Experts of a small language model.
Size: 9 layers, width 192, vocabulary 2048, 26.6M parameters.
Experts: 64 experts in each of 5 layers, 3 picks a token, a softmax router.
Training: 577M tokens, 8799 steps.
Below are experts of layer 4 (counted from 0) of a mixture-of-experts language model. Rows are named router (the router's row for the expert), gate (a neuron's input weights, with its number), up (a neuron's input weights, with its number) and show model dimensions 0-95. Each number is 128 + 32 x the weight over its row's rms, rounded and kept within 0 to 255. Numbers have three digits each.
After each expert's rows: "gets" lists some tokens that make up at least twice as much of what it gets as of all text. This comes from a sample of Wikipedia text that the model never trained on. Tokens count by the router's weight.

# expert 5
router:125135137112105078134126119161127170111131158104113099143134145167132113170189160182119118139138120171162133130180136088095143103065100145137173095091145169157180131167098114149054087134143151091112145132129125105094102166097158094119159105151157104188137141075133166148147152126134075139
gate0:119101166186157142100161147092089143153112190123197076133106115100115124109071079099085126134118119138096101129130097138095133185061157147114167075156095134130086135139092140098132098188155159177145133106139107083175132141144133143144093090174148188120125117107095172173105098098138094122
up0:127139168060153184071104060059143120106158144153152152206155166087130101094100131147129120103147079113112097155132064145157091081118141117129109173131164202119083092089109182195142177184096097119079117133135150131111131145203121136154134182114103093139093115127209126148087126142141140086
gets: "s", "ide", "ike", "ation", "ics", "les"

# expert 9
router:104085169150140124148152122147212098107133159074093163152090106066108196155066092130128088109113131077167081148080112098150117116134110151113125151105129185119124125109196068132078172144135116082159129112162076144130192185088156152153119147146161143117163106090127104114130130144131164151
gate5:145159131187128154098165109106191114122158148145114118132103118096123162055153144117121105163116176147112167162047163092102161153109171177096117140136097148143198135127112139122141115112136151131161105123150136120151142111118156127141138146137111122097163191093176058167081141072098122157
up5:104074159105148114088182209153162155142187121099094132093133138114058110105146130142059101164125107117117152117161131112138099165146108150181145122138123126168039065114091128128103100098115126126115184073121177165155084141085151137110065134105127182194109143159116129135097142094116116123
gets: "c", "w", "k", "ak", "ut", "ok"

# expert 62
router:126111109102115165104084178099129088106163106184112192092096175060158154159134135086114104079167107090076103146144110098093094136154156119087096115121154181111151142085124106135124132113110103127190144134160137186173109181148099117151109141175136102093077077119142160171130144165111154159
gate0:202077159204134118123131145135104138155114118138178165116104125156150075134119071183107094157199124120038113119146149074128109161133095079162112040126119131103147120143100077143133121106126110139071149160174197143119152161156125109137169087133117154122092104157171108128070119079104113149
up0:148129041148137093122085119105061161119116139141064150178108109149132116146104109118219112159161115106137094098147095134106126092170118189148141092084110082127141138139091155128088117173057144116148153167164068150104140147147160128147111175141119090161137169125056131115165086105101125154
gets: " s", " r", " l", " sp", " se", " re"

# expert 31
router:084165165151115129183157143105095154125136083142107153131141097101174138130200125122136170137135163151110133104182124111132102110133118145149086099156047116194112110172131111155082184161089118136126152171129080101124182120070093152118172087108173076145131159090081173080187169089146121140
gate0:142106116151094156116084126128116101126126124081151149032113109124101111140170095198111171196121144108132124128146153059130134133135106192151111113137098098083168172225107130089088159154126153112109143088097096156124160113138144136107169066066100140135175123169070141110161149129080087145
up0:110121163121101158143105131108128117192110139103151069135107064125163075075134183095118148133108087115129136148157148117143125101125126117115126107122105080122179196120096075082139137143199157121110125156130159147117068156141129141170100115152092155139087127169171158087122143087147113151
gets: "ian", "il", "ia", "ish", " American", "amp"

# expert 63
router:120152127148125071120157126153134111097126097112140116100090157176145190094122124180137122069187086128139099072113098110111091125119111098140179150125174119159082166166075145151144180177088098119081145128131131106123114149156138130094107123085170123169104083122130093182137087111219107073
gate1:071153107131120152086118135158194159109147152133099115152072174115159143123142115120176128143122134139142142195106185114069101160086089098101188086170125145133126134152123146120169169119149148114165077121151116065164112159156123111113163135049156150136143177079157093153097193152146111164
up1:096132176118120117159081101083116143176133108147134123081101091124136129121186138107160121171149114178146114148076151122123145140149125087138101109142139169092081077137145138153112144049172082166169146116156184090136164148133122126138203065138142191087131143138060086127115134123125118177
gets: "al", "ial", "id", "ary", "ual", "ical"

# expert 12
router:107147165150088089130143134157153138136142097200105123068138102081071066140136167138115070092065119114110118119114188090145149113151122109121135101129192154108157124140153139163107158118110152166176105169121129116053148120157180074151165136154092108134173092118136154127071151112116121122
gate1:164151124065168120128144184187153102136107072135108151130082124164108126165208080173092150128123174182159088145167154151148122147126131101098110155086131133130095122100138069139146094097107206131099085117126143171077110181159108119151117110121138147154117159165103092108152104123130099142
up1:111142086159103083128155113127093168177125117137145148127112116114113127144115138087178129127139135106103139157127116118096199157142128117153136182128110076113098151138119079142126154160135078135154072135116174145166167200127157122121060091101076168137141094096101165133097094103103139123
gets: "le", "age", "les", "ne", " family", "ie"

# expert 25
router:151098139097107178145130124177121120087105172143123097169159103151015160201053101143161147171142110122102145156207101127062087155181070161122156168164149138113152101153118102087099123118204124152152115121130156162169167119127123171148145085117097148082104128125104099161171134136129114176
gate0:153159150105156096208113151152142137083092083131099169100194165137100122122062129163132159102128123137116136070119132119081118161220036118120082075155085115193047125148086165091180110103117115133168117088119142134142106136065114145103182108143122108069130200137203143119145145106121168133
up0:091181159137125097126117124120127164181129152104112083126202121114159097091157165149107174121142094117110139135101169118138050146103144126099162124128099134110173125123056123108098037124137091100095157121041172161155126143185149133088113177154145136153148092075132132096167192076161095172
gets: " T", " t", " \"", " w", "T", " the"

# expert 58
router:093124118187198111124075084176133102163140145121076163142160157125123111115122136143127142097096119073075150099118155136107108117144094152066162120115124194133111109105145133145123185162183092122125117144066119109185112132121147164172155118172061098118146147096154118124145162075141160115
gate0:166100176129131101141079113144190103125153120115128171157077128156125148124173071104137134142085094110130139212142035108112124130107140131152098162088121171134074111100051107134101076101099065083147154114157160113108099104145075124160133155086098166086148136094109172166111213168068065136
up0:129096157139075109098245113149115182080086170155159105160116120148148066116130135192127146146094091176128146177078202122150126134137141121154137139119105111134115090083102112129146113106134139145152104156132159110155160130116213110124121084124153082138143118118135117182077109096151130119
gets: " F", " f", " S", "f", " E", " W"

# expert 21
router:188121155123088103156146085107143142127096100114142192133150159159160079127096134116107196107084157095184103120103069116148152152182148174142087129123158144156148183067131137091107093119122127118123144118145138086143154152170132173115139058164161126128135096120153106143120159164134113134
gate5:135119148137148146119098157113164110147141119128145201145125135098144160168140112128092058078121163138135146105137126135166095101147164157161160100066057132123207163124146165207098116153154128163098101131120160198102106103128105146104177127164129096180076192149119094137118051103131121115
up5:093063134124150128102099155121125106109160143190140213138046121128128140135197100129113100115139156143133155090091147107134119093110136118192147115109075117098153154075124124149106128130175114180087129123127201108120126127139104140132147111144124115167084168157113092079145089102150138149
gets: "20", "r", " c", "ol", "19", " C"

# expert 59
router:119155134134170030124167171093116123112115104097087070087088152139145182132119123173140095107082153135179151106135134098185108107098139103092144131145099076186145149183154175133149082107122165114100134151151160126167135118107131108097134156145142156170135166153170145129135102127104138133
gate0:147083118106080096137080059160158091190106123137144112126108117172107144141117120102114061129065170147148108093107107119093193144135111165142138150110105154126216119147163123122121130121140113088132094121117069132135126139185105113157110086127140037147147128154104167077169102108048083099
up0:123150126114190138073195078122164094138107151139116128195184164122214131143122107150101143098146097106195099123165092118107132123112168158101131103122151191110120121165122179170096176166131108173157179129058166158109133115183148099122137203120093159096129110144145172128143127157106146108
gets: "ed", "ing", "ated", "ive", "ted", " made"

# expert 44
router:145143114136083119101155160164108107076183129075131116130174044125156090171111124123093143080135103115121116096117124123177105172172179158172061117179144138131075138146136199155142081094070145173101095117145141114088142149105138172155139155176159093202143185105091136098140128067202155147
gate0:111092154089124117153138159118156189120152127131094104111195129141117140136101120140140150116114100163145140126160176165138146120174092109149096127099202163176154138076128112104094208110109157091170088138067089127101180107054092120111127130168121070161099183091114154141126118080157140119
up0:151142104136114116147113198137144090162173170109129051110103143110095150142104077094120098117099069132141159112180149131181193086142136120143111069120196197093201107089161157108121150152046147113106117120127132088106126130130137140142127131112099132095076096111142157139182158171115104068
gets: "ic", "on", "th", "ard", "ical", "ous"

# expert 39
router:154177094186127144087086189173131159131178091098118127113137130163060162069112185154152182194158183123167128153110110142140128209125055142153100155074112168157109159146177113134159164110097148117120129145093133146112121059091106120116147172117156159090147079119099092165073055131118115150
gate4:180136105135103102150107178106065136121177104117147118098111149104148116191107153147153123098124142151063117122120126110138168157145194094140133087141156091152160110133143100110137110140107154135095139084183093128153144093147087143131155141166146099072077124152144149178107140120105143201
up4:144130130098100153116074130153107137173141064147134175103147126076135171130092107171129134113170122175093160215096140101136199148142114148140097137069134113112111104159123123098103099084095130114109173113166118068094113142179193155127125117154168124084141138154165122153050084097116093101
gets: " the", " to", " The", " was", " is", "'s"

# expert 40
router:144134150090144165105196143153076135133105085117175128125114140180161166122175114105157163078124081117153058142123112156093145124154123150081137102152143119139155131140111105143124151138142099151132125059027052092122107159136126136075131163096104131112166096136179139112100191091195083146
gate1:113123148181091084139125107052182181122125155068121147130114146145148126174138165138129125077133068143088118127194170132182128156106130126159142055124089090137115126155153153188154105130135186126057111104106077150177162122163131112116157124103126094135108104147166155077089194097141157088
up1:083098115104146134123114165084102130179218117125081190116128102115160130134073143159174143114144140097147067106096134147210177063112147117140119095146075079048133097056154137154063111129098157147181172142185155174096153120128149154054153114154125140101073116130140096129078102159088130129
gets: " Ch", " C", " Mar", " sc", " Sc", " Comm"

# expert 51
router:177188131198091089182142111122163171148108139145193113135085143143154155124149117124103131116099103111183186133095061122153079114137120113133121122135068138148176148149175148171125113136105164128089110109111132183155118135109079175091155136144134152127144175110150124153141088150107127193
gate0:156144098130123186111166143139090198135141138170150120069126130070161138149108128070071106156138140120111124138186097096122138121073189135134191180114163134116141096152069163104145111075101088099109119180162106139148147132108170165138068093142139057168144162110114155140155105132097127169
up0:131105093111105085195105108105133145090156096154155163084159123158099136111089119185094102128125161141135151131201189108159146156119146130107154141109127129113172097175111169137139080133137171068124100102116156180154127147139175163102059155108054070156105101143125143133126101143109105115
gets: "g", "ig", "ag", "og", " team", " them"

# expert 16
router:136085139187100084105156188116131172098112139092114088049102106143167135171210129143105065116110121141130152120137140128096135120078172139077176136122114043163175138197180154121123110119119147130106141139127118138157088102170168097160086147146160113201116122146159184151106155054129117135
gate0:155129079152148094127096092139137095135162065149132135133054119173138165133093176109157120180114166166148128131159139134098101130150096176141134065151145111131133132151132112142094104110161131159101124092181079105105189188130137118084174082190137063083083150164073044138108110112096142106
up0:183154109115172134099179123150139133101180097054146173122101144134139130097197115141124116092123172147179097113075109118095163135105147159098104118153033132129094070079147142144112156131153170132125063103159112132141099139124167164140132124152117113124145158133148075122125098144157055180
gets: "s", "ers", "ion", "ess", "ation", "es"

# expert 29
router:128125153166118151120074149120147134165116119130125087164082123134141101079107088099194115112126124120166115109125081138126116081088116143135146110051126146092166167162168095140078097190110082121196058114136155141146103163128127164092117129109144128112075133072174105122068118074115091110
gate0:166085081118195139103112184155143154145122124152125184159144123183105123135144135136146063135166071139139108147131133138128042149107109142107158165099125095092104149115079115133115145095057124146178137123102127107121098150123133044181118160125127108131107205138108093114129085145168100113
up0:118135141107158164103136117151161119147151102185157104153150034223112113133143181136104063176096116166142111088115145126125095178106067086059168182111126123109128155136158161095095084132113136164140068118120124094165102099116092143188130142120088071116092100095107140136106111123098124099
gets: " be", " as", "ce", "iss", " was", " e"

# expert 13
router:165115136063112093131021105157125123151089093096140112099084136158081138086156106119114102093148144117078118157105098171117099163160118091132157113103163119066186087149075150147115154123106082139131112083119049158153115144129131152111137150143116117120175134130141106119064166074147087138
gate4:141060146132186106151114118109125126148083138159188105163118084187069161109054061205127111107130132080106131117148161185126144133134110170121132136098113147124132098168104151142141098145152150130094067161094053188122165136185111097159089093143196080136071146109053093093115121151114154120
up4:109152107125140096076053168086113163173175103116083110088122158078103105075147132075120179127071077133166134119127157123096075218165115166105163106112119120093121143123131071118115133102141118099129144089152071166106096135083074113173099156097162138170177147113132097143112130143109128134
gets: " N", " P", "v", " R", " K", " J"

# expert 2
router:111106077110099111145137142065143160072136110114086146123145114032125075100200098166134107129096148060139080125076129104145173121149119125160100101155092150171111124158105155084119120200176099103115090169179089086128151107133202172109170130075121172163101129150165153089140099071127080137
gate0:134115169096168100134118159080079136068174131146168124132085149138149164125110114093145166112125098106138078103119079140120211136108201117167159154115108071121169098111150088141149112101091082158118140171105142050129162085100120166111152133082206116104195112135131124129189135114159104153
up0:120171144123118141146112169190145156100108123138160166161155155149101121060144048144175136142121113143155147128173121139149121180081076158097098071090132100133152105100128171112132136150142129135158115086152134204107158125114068148133050178110089171213108185151158129138119088182171091094
gets: "el", "ber", "ver", "ub", "els", "ell"

# expert 61
router:105057138126139149161126139175145109171155193077094132143121117127142085125129118122117148161128201139166129149138112060135100150093098154172148082087139124089137111142075151141140114097122097174126101137130116100087107133125110106129146107075105124102123153118141119114143088159156201177
gate4:149109097214182138136160126129109124101112171114148129151104126145143108093096166111103147147075141173138126147116105172129135193143150141156123111113114130136142133081094137094131126085183154084072080047091159109181128201103142124127129083132113148107134104113118074107119148116120158105
up4:125155113141137120121152132137142140123115093104110101151066082165104070143107155112157118085147176099137056101126081152128139170130164126132157136121047045131130140134141142155143045135166082129171123117172118145155077163119134143143162108082144137131130059095123106092164090114177183116
gets: " |", "|", ";", " /", " —;", ");"

# expert 41
router:139124136105131109149121147150128111155105091116139166174073134160169054132137101097080096152078129173160163138081149095198122116167147172113125180106143115108144115169135119156085082128135130086059140124136156125162098161113130118112077055150166117129160089086136151142098167171149103151
gate5:138126126150147138131134135117146165197109105188112083163139199149116114100146129125135159169097151100138102114139126094131057129085125084131140131102089154139151126123121073158199153082134104150128105152076078073154087185154163141186183175080132143154112142140130112146112160087163108146
up5:136129132183119159159086105109116156150083155123175093151122168143118114150108109159099148181112157123134118168086099109122053182126134099103124135111121141148139117135107113129164180177163140156112113140114091106155148143104170112186150163128072164145124140148155094122149131093144119134
gets: "-", "|", "–", " -", "/", " and"